Weights of a small mixture-of-experts language model, trained from scratch on English Wikipedia: 84.3M parameters.
Below are experts of layer 8 (counted from 0) of a mixture-of-experts language model. Rows are named router (the router's row for the expert), up (a neuron's input weights, with its number) and show model dimensions 128-191. Each number is 128 + 24 x the weight over its row's rms, rounded and kept within 0 to 255. Numbers have three digits each.
Before each expert's rows: "gets" lists some tokens that make up at least twice as much of what it gets as of all text. This comes from a sample of Wikipedia text that the model never trained on. Tokens count by the router's weight.

# expert 54
gets: " S", "v", " V", "av", " al", " D"
router:124144125148094135111108124127150092122130133105156154125125148152087163123157136118124129096140173113130139119169151124128133103130107114154115148175159102123132165158113158121143121117126136
up0:113167127142119145132145111110150113126133128146092150099138136175112108136164122105145148145129172187057105134178128130112131124129140124158128151151135094129153169124132159123142160134128135
up1:172143113120124159110150109117129076160143129119158114111125084156103116107125116158150197115158165133089125141162135129113093099092164135112122149145147119124121133095137124149146150124140131
up2:089132093125122125093122091133151082161081133063104132131148116134154135122104136169106067153130143137140121145146140121066140103120112124104103120166124173152131127126132098130102162126110118
up3:136093139110137134084150106113114102114140123146168143107143143184121137118157146102173119120153145109103194102152073142123180136144141127122112132163081112127153143177108164097141114126094103
up4:124155124171105145135116143099155115116164113123095158128154109168101108128081153099113163137148079143110112081139140160135124091118129130123148119155134133160124102126124110119182168138155167
up5:122151050127122150121137152125134115090114094100175135117077129133098118104165175127114113103131141145156139131173134132124161122150145088127113149125161150123114154110105152092146105140147140
up6:174124086133101106172112105121137097123131083113115119124147127124118169128149116098110151127112076133110156156150136147156141148128149114128105166160146118145154121123136111132142148136138189
up7:119106097168136112090117146131167149123128134110172150155152116166147088146145139139104090095066116122159123128113171129126147112111087118146101139117129124054108127114101105162147103136136131
up8:138106128120076125114128146132139119092122121110159078148112176130135168160116147173158162098149137153125140119118170115097131096178121139141162109141123116132162178123123144113119155195154098
up9:120125163129150104127153135158110083141133127132113151120131100127157129105179073155141076095106178170114164072124145151079140135100111121111118141143147126159169138134126132117092116113147086
up10:103113110120098100116104145150079114136164118127160105139148102137085145160138111125099097129086159108129113121181136129100149132143132127121129118119124118140096097089147150126132101107114096
up11:143130175183120138091121178117142117155106127110131141107077088135125130126175104114095118099113149134137154121100127126159134129125149130140089147131126125118184161115149131148104166116124096
up12:113140128122106135130136158114129114119107097106132153123169144146123148145128118092153144094154127121134106175153111155121091100146129090116125162137089146150115126122122155154170156129168183
up13:132154104112135143150067180159156118153151109147124115152118100108142158104104121169138101111170139107170135105140098109100154149113151123152133153108150160137137105100128122105136110102163165
up14:122132077134149121112137092131171112152146152110161112093122167096123138117144094146096131143136155136127158135156135108142113114115087167138108141175106112109117163157137120103140139174124130
up15:139161118140143121131098139101166134136096099161099150114151142144124111067137123115103148166131181093102137106123096097123137123143121093177131191131172144122149115130128152148170127124138116
up16:131148058166120153072124123093127119157148177152137123133101094118112148135128129082156131101112146130137128087162127127158117157103147118157193132137111113126129148123157096168133097080059158
up17:137114134073116152114109151103127134119135138080146120130153092160134131104109114074099140134146118134143126108129158183132106138129080144129137112154112164116120154141122123120096117095146115
up18:093154149140142138110143131121160127124093106142172144106088141147076133109102143102145119151143179157188149157135109159125141088129081125127109152085144140106167129132127153135154134124117167
up19:130122112153109168177099148097131108126079123147110126139126116088118112111118117127165114127163096130138172084166135158096130116122094162161145107165124160094132156141129094126132126071102162
up20:130171119119087102100152149166114101113129148133179147121120150157101120139147135075113138118134127149123143095159167197175084103150136089140156120154134112117112136178128134160136131108140101
up21:117099182090152098117080142123114088152116094095153116116146145163074104105120123119146143133157149130144122120175133113164148134151143158158143132130141109132133186125146140138113097148151167
up22:128137120126110146125116118100117119125138158119153134142118139125152134163138113089115125161169145138112173116122110116146154107131072130100113112153138156160144165125127134126121110118117144
up23:159121100103153110132130143119128144123144122064185128149112154104104123122149095143116104133147152130127150108165129137133124105105118105108171175173148124128097107146139155175111142108141141
up24:124125135087091095093150116185142134105139122168141142135160141125156163144138134127132131119091130127119091151120161172109148125093151096111101138169086109171138162150109182108144135125141120
up25:155112107123147108110121159128125115115121148108131129106134085170104120114134104081181091145129117122195153081140146143140127135144105165120151117159106111163128116100124157115148127154176131
up26:129162139156134151117140093098129123099122147112137117105149167115111126154159143154177110126143159176107142106164162133152133104157132148118104137139132093136149136134115152092112159148137107
up27:102140089143081143115162124122132095135105109127119130099170148136157123159157162133058093115113133135158168112103093147119107128120094128138095103144162116114143124124066092136134156154124113
up28:118118171107160128099154145134143162126103108072159117115148112121099104113139107137158121121151142078074130132158105110130136116160112093129098131122137149107107107108111127101110127166080148
up29:123106100108096189146112131146148170157137149105126117112198129112120164109121125071144107106158147127143132103125117123136129142166074090132146161135119102159103145177110115133130141156129130
up30:111136132137146154118120147105180132123113169150104160113117096138106136170125137083110130152105081123131079186123154108155103107114151126139134166111131112154155140099093142153105107081086104
up31:148149112152146126089122145127123098136119136114110120124138173173089123123112138141129092115139170097104155138154103138116130141168091112147113126155170107125111139136154111122159132120133143
up32:117143071133177108154126089172162124155126113099100108080107114118090141125154102119114119102113173072132145109153141146141126089149131064128131126145117151117110145157160097140166101105133139
up33:141169122113161092128175119121146142167117116097150157100131146108130117126156094116113116123105130132110163136146174103151092094104142130131105130164131115144109097097176103143112108132110105
up34:118114139181111121094159118155152125108107099111117115152106115132134134122122078157118110151141170106115101130186135164155178134089114162131122109130160086134125143116109157101137097104107134
up35:117125139149139113158139143107138168115148114159150135082121124120157117094136167111104124110157173116147142117108118127122136106101102104168168118126144136132122169178128146132110128177112125
up36:099128144163093106098126124132119141114145164125156115119085106170105118129115136082153116095109142113126117112141090136147134089149090155130118126154153102156087145104143130148131124112139150
up37:180138146098100174121099122105135143159141139143141099112146160115136163109135162122099132121164120114120122143148131126131112146129135167130116162131120103170157126158108147149179161111136124
up38:129104144162150099136086143119132135119151109115142179112117212143123171141140168122154117129128163135095144127096152133125161111139124126173109140149091074162100158128092128150113158128149141
up39:129122131099154164145128172124171135123093170100103148092156125112137135170110129184150111092147146135115125121150163093101139118153119111128123129069125149144143143117147175135089113135150181
up40:115087086137092134182136152135156144123134168122131148097163118115110147080119146135111119113098169127161145127122122127118094125163146126149109165117124094134100126123139088102139116121175074
up41:120113159129126133166135090140144109122144111119107141161128100095140167101192088122123149121155162112145080124138130137108142119145141129131115128083174099091157159101100148108133132088146166
up42:127114076113106148171120134098155098122127126174142136092137129109081099132113150161117123110076130145117141111136144129141097113168080135152088143142110111131121149128153076088116100106087119
up43:101102105162155129145138127118122155144128130116115095080062143129112154108149167081144137108087133092126128141138165084107085102139142130150140134135150125138118144153107124117148104106130163
up44:154082127161077133102110085125128123170092130085167136164150110088118144113118132123149125132156116147150132163112121087111118122147151113114126109101118156133115113119123137127120088090114145
up45:147118087153083128142102100185177114104134137137147109144085105170121097132151112077154134122054113102119137160136133124151124155126136129104083112147178137141127084119130143143116121139099148
up46:105147139127111121115100134153149117123139120126119112162152112157109138130153186126122120132164127129172126107128112133119089142131128128140101094123103158096136094116113144181131129140133121
up47:111098112118099118120127113133126158138101173133142130085111136139150105128108167142119135086143162117154141098145109152134095157113110089128127116160143161094145182133096132117129136122106098
up48:117169141168105120084126090144132158119082117132132140124154118101115143100150122130096081113166188111116087110134153127127105140145102143091131120146158173140152079152088136150098139095132104
up49:168145115136083146093130159139141127115127178129073155099141121103149137117117121110162151104141146139141148130080172103152097137100112092128152110161149130095108152196112134117183113117123139
up50:127111182186135124092122120138110110111118084102134110160126131122115122125159092148146122074139142122133118104137149095124155089150170114122148146098144160083082144138135130115146124117152085
up51:164152127080128143107124088149145107112156105106139147137149156177095115115084107128134101128110097138087126134160124084144150108140148171108138122158106159137130094118150119127103154122156108
up52:126127118154152123150086135164157127138150093121147110123129120128131155133132113124089178110145156094128128135132146170133147107129088098116087108128140155092107142134147096127136107085151158
up53:152123116183101117117111161077116092113158146124168087066114115123132130117106129159134063157118150112157145098108141138082103155151137122097149124186171146104141132176089122117107150125151113
up54:118143148115142097119162121150172142101144158131159167166128151064125139144173123163095108143147152141129107111164106157146122123164101134150108110120121150104138147090166183090120131089133122
up55:103116126133142140152155079140158098150145168125109132120106155153140146125120148103089102134121168165093173122138140133082104108097105152130123098138128116127146132129131107121109130099127115
up56:136134119132121150122121102111129128107179142151152153099103175105149121159152176112138139113105126127124153113130123121130157147157121121144107114100113140146076124140086090130145129139070139
up57:146147153112114156093147120138131108119116150120162148142116137104122178136097149119126114117092144125171115163141135141132110124169128189143116178124129122118182172121148161139154112107086139
up58:139125116071151102158112111136164098146133096174125126147092144147099156135122135128157115143138121137103092134166168098076146134117144131121120136123143113144147165122114115148094098107126123
up59:134128134117178153103097076135123086119159121152155106139072151137110146127177134111078085121150177131119148156141132154161110099120130106156150105122122095113124124192125142127115144106162133
up60:149141117107117152115122122154139149108143113164104110110116126137086149132129088129071132157168138113162103124137136122184149123101115129113112162127116143114128146114114099110147125161083123
up61:105146150095095098082135151124123150159117149088111127128121103123129131133132145115130181118149165147103102126090152110154105093130148135167098093189153104150132135126138107144133117147134139
up62:147113110153118109134080109120159156138139108118150129114109133129133129139128140105106140137158153136107157101130104129170096151157131103128143175122139129136094147140111102094087114177123101
up63:095113121139110149139116138131149117128148116084110106131087163124139161133128113100160146115099082139130110070114151153093095158175153108143154089118156149130130122156147157106120115151129139
up64:120111152171163142087099121100131106158090164163180134147153119174107088169147159136100151135072165097103142118132113147136093125140103125166084118161127087159134097104102131130124124131120106
up65:123150125123117146159155134120159116119128138117133156156121132120081148139130121131149113129176174143167124146149108101133121111123118137130103148119124103158150092139198137137187060107134125
up66:124123115145093131068163144126148137118135124100124162174120136164115083161125100151135166140135112126106114118128121163121156105093067145131135119147141140169134112157134149113129113140140151
up67:127178074153134095098124131113141124131109127144121115165104177137066133111117099111118134117201135114105127157124143105149157112130130122090142124128162110138138157149113162169105091117126100
up68:074149105085109120160093115162142115130111127164136099131123111109093158129130097180160099144124148114117167137127153151146127121161144137147150119139080089125144160117141109130107131127122131
up69:132125123146135113132128137108136116127103121101095122147100088129105134130127112132172155126143157149137149140131140109156084142134111130144103108140168147110149175138158128154122134124109130
up70:115159133107121123105129111099170068103116159136126134152157128144130152179116151108125131119151116137152112166118119130114092110138131137110118128145126116091158169142128128099162092103072151
up71:100125174093114117111130124139132103133131137114132148183127166129122113174092151065142146158124134165115128172127150120093151141137093112131106153128072150126123094138151137134161112135117159
up72:115181132120072135166082117130135073134166150138157139126124099165096160108128144115095118071107093109139155145168177103128120116121104113099105071123147139126108134138131145179131121127149104
up73:140133153114094092140113127159169133192127112107142108118073116167135116099130138150110132124096089129122147144143127121122117131122131131122129096094162185121132124157108123139112107106141165
up74:093129138147121134100101138121071104059101125157124126122171150169115116110133131117122129193128149170132145114146149128114111114141142102151134125139133109110145111137136120095148115128123124
up75:170138131161129135090073154139130138135115140113148149137159102189143060126130140155111131111115155119137133141111135135125145118146090140146124150146098150104136127133159127152113162120157171
up76:157158116135165087134099122116164127128095156126155114071150126123132144120147135069151172149130106103131102157135145094099135116114136085110131161134098113145122138111144154127168127131153116
up77:110129119131110079139085118132118109109099150170131125141148081136079123112157104127118124100153122086108115117145105159133147099098091111137122177166148103098076145122117127145136123079127118
up78:130157112073151112141104104087087123118128134120139112092123117139156127145095133111090153140149178146105121147120136118104108109128113107092119134122184176148116143095112154114130169173120138
up79:115120147152127102139119111141104090128164142155146171150143133147122157121096121104109154135180173110134130161062151092129108135093097157154136098103129099145142087149143126141134107098136133